{
  "n_layer": 12,
  "normalize_top_k": false,
  "init_std_router": 0.0293,
  "n_kv_head": 2,
  "norm": "rmsnorm",
  "rope_fraction": 1.0,
  "qk_norm": false,
  "attn_scale": 0.125,
  "parallel_block": false,
  "init": "normal",
  "init_std_up": 0.0442,
  "lr_head": 0.0114,
  "doc_mask": false
}
Below are experts of layer 7 (counted from 0) of a mixture-of-experts language model. Rows are named router (the router's row for the expert), gate (a neuron's input weights, with its number), up (a neuron's input weights, with its number) and show model dimensions 0-63. Each number is 50 + 10 x the weight over its row's rms, rounded and kept within 0 to 99.
Before each expert's rows: a language model's description of what the expert responds to. This comes from a sample of Wikipedia text that the model never trained on.

# expert 2
It responds to: Names and content nouns. Proper-name pieces and ordinary content nouns or adjectives, often ending a word, such as Mc, James, Carolina, Naples, climate, wealth.
router:63 40 59 51 43 57 58 37 64 61 43 33 58 53 48 54 65 43 44 43 30 68 68 50 41 39 64 86 60 39 48 52 45 54 51 57 62 52 45 56 57 39 51 44 46 49 62 67 68 55 44 49 57 37 50 35 52 53 52 44 40 49 56 55
gate0:48 50 39 47 37 46 34 54 40 56 51 53 64 61 40 52 51 45 35 35 40 37 47 51 69 52 52 55 42 40 50 61 54 40 59 47 54 52 48 58 62 48 39 30 62 43 45 48 40 46 34 51 39 44 45 57 65 75 34 37 49 60 62 55
up0:43 25 52 36 53 28 43 31 57 32 49 39 52 63 32 65 44 61 54 52 50 41 41 37 58 59 47 57 49 49 46 43 38 50 72 56 40 62 51 54 69 69 59 49 69 54 54 45 41 44 51 60 59 59 54 65 44 43 56 67 41 57 52 46
gate1:47 73 54 76 46 54 47 40 46 61 49 45 53 68 66 53 55 63 57 64 35 58 51 50 40 60 34 57 59 60 52 52 40 51 55 50 40 48 40 68 46 69 45 44 57 47 52 41 55 57 53 23 37 47 32 37 55 33 59 62 46 55 50 47
up1:54 64 40 53 67 44 47 34 49 33 56 45 61 29 44 63 19 57 47 52 30 56 38 51 55 55 52 53 54 71 43 60 33 43 49 59 52 60 52 60 66 59 54 36 42 48 49 40 54 48 44 46 71 62 46 39 42 59 50 46 57 47 48 53
gate2:68 43 43 57 48 54 34 55 75 52 61 54 55 55 61 46 56 40 47 33 40 59 61 45 38 61 47 56 53 42 56 45 57 24 57 46 62 56 45 41 55 46 66 53 43 37 47 52 40 26 33 36 51 45 42 42 95 63 50 51 54 56 56 55
up2:64 33 58 58 46 30 44 52 52 50 50 32 50 66 53 70 38 52 50 61 50 64 51 50 47 40 38 50 54 50 30 36 22 50 42 48 52 57 66 48 44 68 45 62 41 59 52 51 51 44 49 50 36 48 67 46 54 64 67 46 49 54 32 43
gate3:71 44 44 50 36 68 59 49 44 44 62 52 47 42 40 60 63 50 37 55 52 43 44 62 50 40 62 57 29 40 39 43 49 49 54 52 52 45 55 62 49 64 37 45 60 50 61 52 59 59 43 44 55 35 80 69 52 43 49 65 50 42 46 50
up3:55 52 47 49 62 54 50 31 34 55 43 45 66 59 61 36 48 55 60 44 39 67 51 39 56 51 53 51 52 37 51 57 27 45 49 64 26 55 52 18 33 38 53 40 51 65 62 69 36 54 55 58 54 34 37 55 38 43 57 35 31 53 65 37
gate4:38 41 68 48 62 42 44 61 47 42 58 47 64 56 67 54 56 51 55 49 38 60 35 51 42 43 43 58 53 48 45 58 49 52 52 55 63 62 51 44 42 43 75 35 54 50 53 48 60 41 53 50 57 41 43 46 60 45 44 56 68 40 60 65
up4:55 42 55 37 35 43 63 56 38 46 66 59 37 31 58 61 65 49 39 50 62 39 46 68 41 53 53 40 57 52 58 57 39 60 58 46 54 43 36 55 53 75 32 62 44 37 49 43 51 50 56 58 76 58 65 38 31 53 52 42 54 63 49 55
gate5:41 46 56 48 36 42 34 43 38 42 50 48 51 47 50 49 36 38 52 48 24 52 48 51 34 65 49 41 58 61 37 52 60 48 39 48 51 53 59 58 48 45 47 60 33 50 61 34 54 58 40 45 58 38 50 24 65 61 41 38 72 51 37 39
up5:47 60 46 27 40 48 57 35 54 50 58 43 56 52 47 52 43 39 63 66 68 40 30 50 43 47 38 52 49 58 49 59 49 54 57 62 53 25 68 71 44 65 32 53 60 45 48 50 67 45 50 55 56 29 56 49 57 29 51 48 37 49 51 42
gate6:58 59 59 76 37 49 59 82 54 68 49 42 44 54 52 54 53 73 50 61 47 31 66 37 46 49 51 59 49 45 46 55 37 55 53 38 52 54 47 53 43 38 51 55 63 45 57 53 42 61 44 42 51 65 48 38 45 57 55 45 53 62 34 65
up6:64 48 45 47 55 45 46 49 51 60 48 33 45 42 44 44 34 59 53 46 41 41 48 28 59 37 40 62 55 60 47 53 35 57 53 44 50 41 19 65 50 49 52 43 35 51 34 53 48 61 53 50 52 56 55 53 66 29 48 41 53 47 49 57
gate7:56 49 59 41 66 50 57 39 50 53 39 41 46 68 51 62 61 43 27 51 51 45 42 56 53 58 46 61 40 29 44 53 44 53 49 48 66 56 63 49 59 36 31 49 64 39 52 52 52 54 52 49 34 53 37 52 46 51 57 46 33 50 57 47
up7:56 50 54 41 54 59 45 49 35 57 65 60 67 45 32 50 64 51 42 64 35 45 57 43 51 46 69 49 42 49 46 38 69 50 36 66 48 57 54 55 66 66 44 56 46 57 64 62 38 60 73 50 76 58 45 62 46 68 48 33 62 58 35 55
gate8:48 32 46 63 44 45 52 61 52 55 56 49 60 63 48 41 48 38 37 54 56 59 41 46 51 49 56 58 37 58 51 59 58 42 48 45 25 56 71 53 57 52 59 38 17 54 57 42 38 47 37 59 41 45 53 65 62 56 55 55 50 66 54 48
up8:62 49 38 48 49 48 66 59 56 53 40 59 55 48 50 39 52 50 53 35 50 41 41 58 53 22 54 39 58 51 40 52 45 64 54 50 60 52 49 61 59 36 53 28 33 51 47 60 60 60 39 52 57 50 46 40 64 25 52 52 49 58 38 47
gate9:57 46 55 60 57 47 48 52 50 47 42 55 48 49 46 47 44 47 48 48 31 56 51 44 40 69 53 46 25 38 17 41 39 38 59 53 63 41 28 57 55 41 65 60 56 45 37 66 58 46 60 36 58 49 36 45 55 56 35 53 42 53 41 39
up9:59 67 46 63 45 36 56 69 59 35 43 54 55 43 57 51 55 56 45 43 51 70 41 54 53 44 45 51 57 32 46 65 35 35 67 41 43 50 62 49 62 42 50 52 47 35 68 43 52 56 47 66 61 43 33 57 39 47 54 42 49 53 38 52
gate10:45 60 55 64 45 38 58 49 46 47 72 55 42 48 62 46 61 61 48 52 58 47 56 46 46 26 57 63 46 71 41 42 37 63 43 46 52 49 70 40 47 45 46 66 50 62 57 63 47 54 58 60 61 65 58 55 71 31 68 53 34 43 53 46
up10:47 45 44 54 63 67 47 68 41 53 60 51 63 60 36 47 53 55 69 57 45 46 43 40 38 61 61 65 38 51 53 57 48 38 46 53 65 53 55 48 53 49 30 46 66 71 54 45 37 57 55 61 45 54 59 55 47 52 55 60 55 31 38 33
gate11:63 42 61 69 72 39 52 33 69 64 51 42 59 43 52 49 57 54 41 70 46 54 57 52 51 31 49 51 42 41 52 51 38 32 52 59 50 28 61 38 66 45 49 51 61 61 58 47 54 44 57 33 62 52 41 51 70 75 53 52 60 48 36 41
up11:53 72 38 47 28 53 55 34 51 60 57 60 61 57 55 44 53 58 47 44 59 56 49 52 71 30 44 36 56 55 44 51 56 62 42 39 69 43 57 51 53 42 34 62 44 34 51 53 46 52 50 38 45 61 59 50 45 41 44 26 49 53 47 42

# expert 1
It responds to: Mid-word fragments. Word-piece fragments inside longer words and spaces before numbers, such as f-erv-ently, dev-ast-ated, t-ent-ative, and ordinal th.
router:69 46 49 46 45 53 48 43 57 53 42 45 56 40 36 49 47 45 33 55 44 43 52 45 27 61 62 64 65 49 43 54 53 56 69 51 68 62 42 47 63 46 48 59 56 56 33 61 59 47 37 28 47 52 39 38 63 51 51 48 48 34 43 70
gate0:48 50 37 56 47 54 27 40 50 48 51 53 50 54 45 51 49 48 27 36 47 51 50 42 61 48 36 52 47 41 42 44 43 43 43 40 74 65 51 57 42 55 32 40 50 61 36 42 46 54 42 51 39 48 42 48 68 62 49 30 43 43 54 57
up0:43 33 43 46 44 38 48 51 42 35 55 39 43 48 30 67 58 54 52 45 35 34 55 46 55 64 55 56 59 58 42 40 41 48 68 51 50 50 58 53 51 70 51 54 58 37 44 40 56 46 42 45 44 64 47 62 52 45 64 48 49 70 60 54
gate1:50 68 55 71 52 56 43 41 44 55 51 39 52 61 49 55 43 59 58 60 38 67 65 53 56 60 25 53 55 62 66 41 35 52 73 55 45 69 42 65 40 57 39 48 46 51 51 35 61 56 46 37 47 49 51 44 45 41 56 65 55 57 60 49
up1:40 49 37 44 76 43 48 32 61 31 61 46 59 46 63 67 34 47 45 54 27 63 46 45 45 59 39 51 42 68 45 55 50 48 47 62 45 57 51 47 58 57 60 42 35 50 47 29 58 49 49 45 66 57 49 49 33 46 44 41 50 54 57 32
gate2:60 42 45 59 61 49 42 60 57 46 47 54 67 67 51 51 49 47 49 39 38 64 50 43 47 48 54 54 60 34 60 65 53 33 64 39 62 52 44 52 50 45 68 53 42 36 63 48 43 38 49 37 45 48 43 36 77 52 49 50 45 50 41 63
up2:45 56 52 65 52 24 56 68 45 44 53 39 74 57 52 57 47 40 59 48 52 47 67 50 46 40 43 48 51 55 53 27 24 45 43 45 61 45 51 54 40 68 52 64 49 57 70 53 55 50 52 49 50 55 60 56 56 53 49 36 51 59 47 56
gate3:65 49 41 45 38 69 50 39 47 44 76 58 43 40 51 52 56 52 45 62 57 50 49 70 42 35 57 48 43 36 40 41 48 64 60 34 50 50 54 57 64 50 62 44 47 52 57 52 49 68 39 55 44 45 73 57 49 37 49 56 52 36 47 50
up3:44 57 43 49 53 56 60 39 45 46 42 37 50 54 64 37 38 55 55 46 32 56 49 47 49 68 39 52 51 43 53 65 33 56 52 55 40 51 56 22 34 37 63 40 44 48 50 63 25 49 44 51 55 37 14 45 41 47 52 38 25 53 60 50
gate4:52 39 67 59 45 41 53 49 44 47 60 42 50 58 60 48 62 62 42 59 35 30 40 46 34 51 31 55 59 37 41 58 33 38 47 52 60 65 49 51 37 53 63 48 45 50 48 51 57 38 53 41 49 44 36 45 30 48 43 53 56 38 51 60
up4:44 40 59 35 44 42 46 58 25 49 59 55 39 30 46 53 60 45 39 53 49 51 54 67 61 51 61 41 43 52 53 59 38 55 58 60 52 53 40 48 57 71 33 63 52 41 49 41 64 47 53 68 65 60 63 49 34 54 75 47 57 49 50 42
gate5:49 55 42 46 38 43 29 56 34 43 35 36 55 54 40 49 40 47 46 57 22 41 44 59 34 50 45 44 66 42 33 49 58 49 40 46 47 43 48 60 51 47 58 60 40 60 52 34 51 59 44 40 42 46 54 22 66 51 41 50 59 49 41 53
up5:49 58 44 40 32 55 60 30 38 46 62 53 36 56 62 63 52 41 46 59 69 37 34 58 47 42 43 57 45 72 50 55 41 43 32 53 49 48 73 74 35 56 28 48 66 44 35 50 47 47 56 48 55 32 52 42 59 36 59 48 48 46 46 35
gate6:46 54 47 70 50 48 48 66 47 66 56 42 43 48 40 53 59 62 51 70 34 36 65 35 42 51 47 53 38 61 37 60 25 44 55 35 58 44 32 44 54 42 43 52 57 45 51 47 45 57 41 52 52 62 45 42 35 60 57 52 39 42 47 56
up6:64 61 48 43 44 51 49 51 59 53 51 32 42 51 52 45 39 54 72 50 56 54 49 37 48 35 50 65 42 51 37 53 52 60 57 54 50 45 22 53 44 50 57 37 37 48 30 55 56 56 37 48 57 68 61 47 60 28 49 46 48 40 52 56
gate7:72 51 57 32 58 53 55 40 34 64 38 33 52 59 52 63 53 34 18 56 50 47 46 50 49 61 43 56 29 27 46 39 58 59 53 48 60 50 59 47 64 40 36 52 55 43 32 51 49 48 48 51 43 45 35 56 56 51 59 40 49 47 45 48
up7:64 49 52 39 47 56 27 52 41 47 59 60 61 60 46 50 52 48 46 58 38 41 51 40 46 50 60 54 42 45 47 40 63 52 46 52 54 30 53 61 55 59 43 59 35 68 51 57 42 53 60 34 65 47 35 77 59 45 61 38 56 61 35 54
gate8:35 50 43 47 47 49 60 60 42 59 49 46 56 62 48 46 59 40 39 56 58 72 33 40 56 50 65 52 41 61 57 55 45 42 61 53 34 64 71 40 66 52 62 35 36 58 63 41 41 47 48 55 41 40 59 60 81 53 40 63 41 48 69 41
up8:50 54 30 47 41 48 77 62 40 46 46 66 52 50 53 47 47 54 58 41 59 40 36 50 58 23 48 41 56 40 47 42 60 65 47 50 51 46 44 55 58 44 56 34 29 53 46 46 47 56 42 50 64 53 32 37 68 26 50 48 51 57 28 57
gate9:65 58 45 52 50 54 59 63 32 30 57 61 47 56 50 47 41 43 38 58 34 60 50 45 40 75 42 51 33 47 28 57 34 47 43 39 75 51 19 60 49 28 42 46 51 49 51 62 58 45 65 39 64 52 26 46 55 52 66 45 45 62 42 46
up9:38 58 25 56 48 47 52 65 66 36 57 55 51 39 50 43 49 55 43 45 55 55 58 46 34 49 46 54 72 40 44 64 58 39 60 64 54 67 56 47 53 35 57 62 52 40 54 48 51 62 51 54 50 45 40 46 49 62 55 55 56 41 38 40
gate10:54 61 52 49 50 35 45 44 57 46 71 42 57 49 38 42 50 61 45 52 49 39 59 60 38 39 56 63 55 61 42 54 58 60 50 41 59 47 59 62 31 43 56 51 45 60 56 60 43 51 59 52 67 67 63 46 59 42 65 58 58 41 45 38
up10:49 38 51 41 56 79 46 63 34 48 59 56 73 57 42 47 52 56 65 65 43 56 37 47 48 41 62 64 31 44 43 60 48 39 51 54 65 46 46 47 48 34 43 50 65 49 59 45 43 60 56 60 29 52 62 34 62 49 44 50 49 55 31 39
gate11:55 39 68 55 55 52 53 44 69 59 56 46 45 43 47 53 53 39 48 72 39 60 44 49 45 30 35 51 56 51 35 60 54 31 66 40 45 37 51 37 52 50 42 43 62 58 65 37 67 49 50 47 61 62 37 44 56 73 50 47 49 62 43 61
up11:42 49 24 45 26 59 53 48 64 68 58 56 49 50 57 45 49 71 47 48 62 47 44 58 63 45 43 31 60 48 43 35 45 62 46 46 53 38 52 49 56 42 43 46 54 30 53 44 60 54 31 41 35 62 50 48 48 52 42 22 62 64 47 42

# expert 0
It responds to: Tables, infobox, numbers. Table pipes, infobox field labels, units, decimal points and number words in census, sports and geography data, such as |, Elevation, km, three.
router:56 53 65 29 56 62 68 38 64 52 41 51 58 52 62 29 63 59 54 50 37 50 61 52 36 55 57 72 51 43 51 47 51 50 53 41 68 53 46 39 69 48 46 53 48 38 46 63 43 66 54 38 56 57 43 34 41 51 61 42 31 34 39 56
gate0:54 45 33 56 27 50 34 41 47 52 41 60 65 56 45 68 51 28 31 35 42 45 57 45 64 49 50 52 37 47 42 57 56 46 44 46 48 52 44 59 53 45 41 35 49 61 52 44 47 56 43 48 49 46 46 47 78 67 55 36 53 54 37 57
up0:58 35 65 48 59 32 41 48 53 39 56 33 51 56 51 55 41 53 40 47 50 50 56 39 45 53 59 61 41 62 47 36 58 67 76 45 49 55 56 55 57 71 58 38 57 30 34 49 54 44 47 51 48 62 45 56 46 39 63 69 39 54 40 55
gate1:38 69 58 70 50 52 49 35 39 67 45 31 47 69 49 54 48 68 57 62 38 50 51 52 43 53 30 58 51 51 55 50 42 53 66 53 42 59 49 54 54 57 45 31 55 41 52 37 58 51 61 20 36 52 47 50 42 50 60 62 45 62 61 50
up1:60 65 43 46 80 47 48 50 57 49 54 47 62 42 46 49 31 65 47 53 45 53 29 56 48 47 41 45 58 73 45 61 43 50 42 56 58 54 35 52 48 50 55 46 44 51 49 38 58 49 46 50 72 66 55 52 42 53 43 53 51 55 54 32
gate2:62 37 47 57 54 48 41 58 67 33 60 50 50 61 56 41 45 43 41 53 42 67 62 50 44 41 49 58 57 39 69 61 53 33 66 46 65 54 43 40 31 42 66 58 48 42 56 44 34 39 38 32 67 43 44 37 77 42 62 43 51 43 49 58
up2:54 44 56 65 47 37 46 62 45 42 44 27 53 54 59 65 45 43 52 44 40 64 45 58 52 63 46 49 47 46 44 45 31 46 45 39 62 48 76 50 46 55 48 71 54 64 67 43 56 47 65 62 51 50 50 49 41 69 79 41 55 55 39 53
gate3:60 56 49 43 33 66 42 47 52 54 54 46 50 48 53 48 65 54 31 56 55 46 46 62 49 44 72 51 26 45 38 42 46 57 48 44 43 62 52 60 65 56 45 52 56 51 55 48 49 58 50 43 38 37 65 69 58 41 46 61 54 41 53 47
up3:48 46 52 31 53 47 63 42 48 49 48 48 60 61 73 47 46 48 49 48 47 56 62 51 51 61 59 50 52 41 62 56 30 64 44 58 41 43 47 16 40 49 75 42 43 51 63 62 22 43 56 52 46 48 28 46 39 54 55 39 27 49 59 51
gate4:51 49 70 47 43 55 48 49 45 51 56 44 56 49 49 39 57 48 52 55 39 40 59 42 40 53 53 54 52 49 45 53 26 47 40 48 72 48 41 52 50 54 58 53 44 47 48 53 48 42 68 42 64 41 40 46 43 62 51 49 60 19 54 66
up4:49 44 58 38 37 47 63 48 38 45 66 43 39 37 55 54 64 61 45 41 46 46 49 71 46 54 51 36 37 56 53 61 36 57 64 60 62 63 44 47 44 70 38 48 46 42 47 41 61 52 59 68 62 54 56 50 27 54 54 42 52 62 47 60
gate5:52 52 57 50 21 39 33 50 46 56 52 44 55 50 42 58 39 40 60 45 29 64 51 55 37 50 48 42 58 59 54 37 51 41 35 49 43 47 34 59 62 48 57 58 36 40 60 29 52 54 37 53 45 42 42 28 63 57 35 42 59 67 36 57
up5:36 42 42 36 29 42 62 42 40 54 61 47 58 56 47 58 53 44 61 56 76 43 24 56 50 45 55 48 53 65 46 61 48 57 42 47 51 44 62 69 39 55 32 44 61 42 34 60 61 43 41 52 58 42 51 46 48 28 55 49 39 55 46 49
gate6:61 48 61 60 47 44 51 74 37 58 38 43 58 47 49 53 57 66 43 62 40 41 61 36 47 71 48 60 41 61 54 54 19 55 49 31 57 49 41 53 52 46 56 60 61 48 60 54 55 54 49 55 48 65 41 32 42 61 61 51 47 62 33 53
up6:47 57 38 45 50 52 49 58 59 45 45 32 45 45 59 38 39 58 67 38 49 45 60 39 46 55 53 65 52 43 41 47 48 53 61 44 46 42 29 63 49 47 49 40 41 60 42 49 49 61 40 61 53 70 61 39 68 34 51 43 46 45 55 62
gate7:44 48 57 43 59 45 63 41 47 57 35 50 42 63 37 53 50 27 24 66 55 32 49 55 59 54 52 52 36 34 48 63 59 72 56 44 74 45 60 39 56 43 32 60 52 39 51 59 55 45 49 37 41 52 54 56 56 55 57 51 36 52 53 46
up7:66 48 58 48 54 55 35 42 53 59 58 64 58 44 47 55 64 53 38 60 36 45 49 25 36 39 52 54 47 37 28 43 49 44 38 45 52 56 49 53 53 66 41 56 37 64 66 44 41 42 65 46 66 64 34 66 52 48 63 38 53 70 32 52
gate8:51 26 46 67 39 42 62 55 71 52 49 49 59 58 47 55 57 43 30 64 51 67 33 39 59 48 60 49 47 48 48 63 62 53 52 45 30 59 65 54 55 44 60 52 40 45 57 42 54 46 39 64 47 30 45 62 77 60 55 46 40 53 51 52
up8:46 56 49 43 61 37 66 60 52 53 32 55 55 45 57 58 46 51 52 44 50 36 45 52 49 17 45 35 73 61 36 28 50 69 51 52 57 45 50 49 38 34 57 32 42 48 43 57 61 56 43 55 56 57 34 35 75 32 57 54 54 70 45 38
gate9:67 40 44 43 42 42 51 58 44 37 57 41 39 43 52 45 41 54 36 52 34 46 48 34 50 62 44 50 29 38 32 45 31 46 44 46 67 55 22 59 56 50 48 50 45 41 40 64 52 48 70 35 65 56 36 57 63 53 46 61 45 56 46 50
up9:35 60 35 53 51 49 48 66 60 40 53 50 56 35 58 32 44 56 49 45 56 50 59 35 53 53 43 50 64 34 55 70 46 49 48 67 50 67 55 54 39 33 39 51 53 35 62 56 42 60 46 61 69 41 39 44 56 53 66 46 54 46 25 57
gate10:54 65 52 56 68 44 45 49 36 63 67 44 43 56 53 55 62 51 51 52 56 34 63 49 45 40 65 55 46 65 43 48 57 61 50 38 52 41 60 47 46 47 42 60 49 70 54 56 43 60 60 63 65 64 66 57 60 48 59 54 51 38 39 41
up10:32 34 43 39 58 66 54 60 42 47 57 68 57 50 46 42 46 60 54 57 51 46 51 42 48 44 69 63 36 49 52 62 40 39 42 35 64 47 42 52 44 47 41 47 56 56 58 57 40 60 57 46 47 58 58 55 61 48 63 62 54 37 45 30
gate11:60 60 62 45 65 48 56 39 73 63 54 60 48 33 58 58 62 53 52 68 55 54 52 41 53 42 45 51 49 47 50 47 57 38 49 39 47 44 60 36 79 65 53 46 55 67 62 53 61 35 55 47 47 63 41 59 59 72 49 48 52 58 45 59
up11:47 46 52 49 27 54 56 42 62 62 54 60 57 43 44 58 56 60 47 44 58 49 43 67 63 25 58 29 63 28 38 23 52 63 52 53 54 43 52 51 41 45 46 49 50 28 55 48 48 46 37 51 41 53 62 47 48 33 38 33 56 65 56 38

# expert 3
It responds to: Function words, sentence breaks. Prepositions, articles, commas, periods, paragraph breaks and section-heading markers between clauses, such as of, between, during, period plus paragraph break.
router:58 47 48 48 43 56 70 35 52 51 42 30 57 42 55 44 60 46 46 43 40 55 47 54 38 49 53 56 62 54 48 40 41 69 50 53 47 48 40 48 59 42 37 51 39 58 45 62 61 68 35 39 48 46 50 46 47 50 48 36 31 55 50 41
gate0:44 34 51 45 40 43 31 37 49 46 48 53 62 60 37 39 65 34 41 46 50 39 52 42 51 57 49 57 47 40 37 59 41 47 42 46 50 44 59 57 60 52 36 33 49 54 39 50 46 46 42 50 38 51 31 55 82 67 46 52 61 54 44 45
up0:50 19 60 41 43 44 33 48 60 47 59 40 50 56 28 53 43 63 47 44 56 51 56 47 55 65 61 57 46 63 48 47 40 57 68 54 44 66 52 46 66 76 51 53 51 47 49 52 58 50 53 57 53 47 47 59 56 34 54 59 49 68 46 48
gate1:53 61 61 70 47 64 28 40 41 56 48 33 35 67 56 55 52 61 60 72 30 48 42 51 42 53 36 57 41 58 61 47 38 48 70 53 41 64 32 63 43 55 46 39 44 60 40 38 55 60 62 24 51 57 55 41 47 39 50 68 54 49 59 46
up1:64 68 36 45 72 54 52 35 68 51 49 39 55 47 56 57 37 52 58 50 27 49 42 44 48 61 43 48 59 68 51 50 46 55 47 59 48 42 55 63 48 51 53 48 47 53 57 32 58 52 38 52 67 64 45 48 37 56 38 54 49 51 42 36
gate2:61 34 61 59 55 48 43 65 72 50 59 56 53 67 51 54 67 42 49 43 32 55 55 40 50 54 57 50 64 41 72 63 54 42 50 41 61 54 51 59 32 36 78 53 44 46 54 55 37 32 47 28 60 40 41 38 73 64 47 52 60 45 48 48
up2:32 53 58 41 43 25 51 62 45 38 42 30 56 60 50 59 39 52 60 52 58 48 50 52 46 48 56 50 51 54 40 40 26 26 41 50 46 56 58 59 50 62 38 72 45 58 61 50 52 54 49 67 43 45 61 51 61 57 57 48 41 52 61 54
gate3:52 58 52 45 36 59 44 39 51 55 59 50 47 40 39 55 62 51 40 46 52 34 46 58 41 51 66 57 33 47 38 43 43 58 51 48 47 53 63 55 68 55 42 54 54 53 52 50 52 58 41 41 44 32 77 66 57 42 59 60 53 42 42 47
up3:53 56 46 34 60 52 61 38 33 57 52 37 66 59 67 39 44 55 59 41 40 54 50 50 45 61 56 50 60 44 68 62 28 48 41 58 39 49 60 22 50 49 65 33 36 62 56 78 30 50 59 49 56 50 27 58 35 45 52 40 29 51 52 40
gate4:53 48 66 48 51 46 49 49 50 48 57 55 59 46 50 34 53 44 44 59 33 42 60 54 41 50 48 51 68 41 51 54 32 54 49 50 81 51 43 42 52 48 64 51 57 45 53 59 60 49 62 53 61 44 44 32 43 60 47 56 68 27 55 65
up4:51 31 59 34 48 47 51 52 33 55 58 45 38 29 43 44 61 52 47 47 45 47 48 61 54 42 44 40 41 52 50 56 46 64 51 59 50 53 43 40 52 70 38 58 46 50 56 50 66 47 56 61 62 68 51 35 25 42 61 50 57 55 43 57
gate5:49 58 55 46 32 39 33 53 43 42 45 44 57 47 56 48 37 45 67 50 24 54 43 52 32 43 58 43 60 49 50 45 58 47 37 37 52 47 40 67 57 59 60 59 41 41 55 38 49 55 48 45 53 34 44 24 62 57 44 57 66 64 37 44
up5:54 69 44 30 30 45 47 43 45 51 62 45 51 57 59 54 46 45 55 68 66 43 31 57 28 41 43 52 53 54 46 54 42 51 40 52 59 36 64 70 47 70 31 39 64 37 37 55 55 48 49 61 63 42 48 28 48 40 65 53 42 37 48 48
gate6:43 51 47 67 40 41 50 76 44 63 63 49 48 54 50 57 59 77 36 69 33 41 61 38 48 61 43 57 51 50 38 70 35 54 38 40 57 49 52 51 50 42 47 56 62 55 51 46 48 52 45 45 45 50 38 37 37 39 60 51 51 51 40 59
up6:61 57 43 39 54 52 59 60 51 56 59 29 49 54 63 44 50 50 59 48 57 44 62 36 53 46 46 64 54 43 41 48 51 46 56 59 52 42 33 64 55 34 49 37 36 54 39 64 55 54 42 54 58 62 60 47 51 33 54 40 56 37 59 57
gate7:51 57 59 63 57 52 64 31 32 57 37 43 61 73 40 58 53 35 19 40 53 39 41 50 59 65 48 56 41 43 44 69 42 57 56 55 59 44 54 44 55 58 42 53 60 52 46 50 47 56 50 55 46 46 51 65 59 58 53 38 43 41 39 48
up7:68 48 48 35 46 58 33 51 45 52 61 65 61 54 39 30 56 48 38 46 43 36 56 34 45 49 63 45 45 40 28 31 36 54 47 47 54 48 56 60 50 48 47 71 32 56 75 48 41 37 60 60 43 42 47 58 51 50 58 36 47 54 34 48
gate8:54 41 51 64 45 46 65 65 55 60 59 52 52 49 61 38 54 49 20 58 46 59 33 39 59 49 57 49 48 55 56 44 57 40 53 60 36 58 59 46 48 47 69 51 39 49 66 45 52 50 25 78 45 37 50 53 75 56 47 42 39 60 54 48
up8:51 47 30 53 51 42 74 64 57 52 44 68 60 32 51 32 49 49 50 44 48 37 47 62 49 12 49 41 64 53 40 44 54 45 54 52 53 53 61 50 55 49 62 38 40 47 51 63 60 51 47 49 46 44 40 41 70 35 52 47 51 50 41 42
gate9:66 52 47 39 50 51 51 58 59 39 54 49 50 53 61 57 48 51 43 54 35 41 38 44 44 57 59 49 40 54 33 58 36 51 43 42 63 45 16 68 59 48 53 37 52 50 47 64 42 36 67 40 64 65 30 57 62 58 46 52 36 55 44 49
up9:33 50 39 52 50 37 56 67 52 48 58 54 60 38 47 35 53 48 48 48 60 61 54 48 53 47 43 52 55 32 54 60 46 46 65 59 59 42 58 61 46 32 37 61 57 39 57 45 58 53 44 65 64 52 31 41 43 63 65 56 55 43 37 52
gate10:40 57 50 58 57 40 41 54 50 61 60 46 44 61 50 50 41 62 50 45 54 26 64 47 41 30 61 59 44 61 34 54 47 61 44 39 56 51 64 52 39 36 51 45 45 66 58 70 45 52 71 51 66 65 66 51 58 44 57 57 49 43 46 50
up10:42 45 49 56 68 73 64 54 35 48 61 55 57 52 39 46 52 53 68 62 47 47 54 46 40 44 58 62 35 59 46 65 45 36 45 44 51 48 45 46 38 28 48 59 60 62 57 60 48 58 41 51 41 61 56 55 66 67 67 53 51 45 42 30
gate11:64 61 55 50 59 45 50 34 63 62 53 55 46 45 62 49 57 44 41 69 41 63 42 52 55 35 43 53 57 46 41 59 45 29 48 48 54 33 54 38 62 55 52 58 58 54 59 43 59 31 56 45 57 46 40 51 60 61 50 42 55 49 43 60
up11:48 54 45 43 25 49 53 53 55 58 53 64 60 26 37 59 48 65 46 44 59 57 49 60 62 42 53 33 56 46 39 36 59 68 52 46 61 50 65 52 46 43 47 51 53 34 53 42 56 48 47 37 29 43 62 47 37 40 51 39 59 66 49 48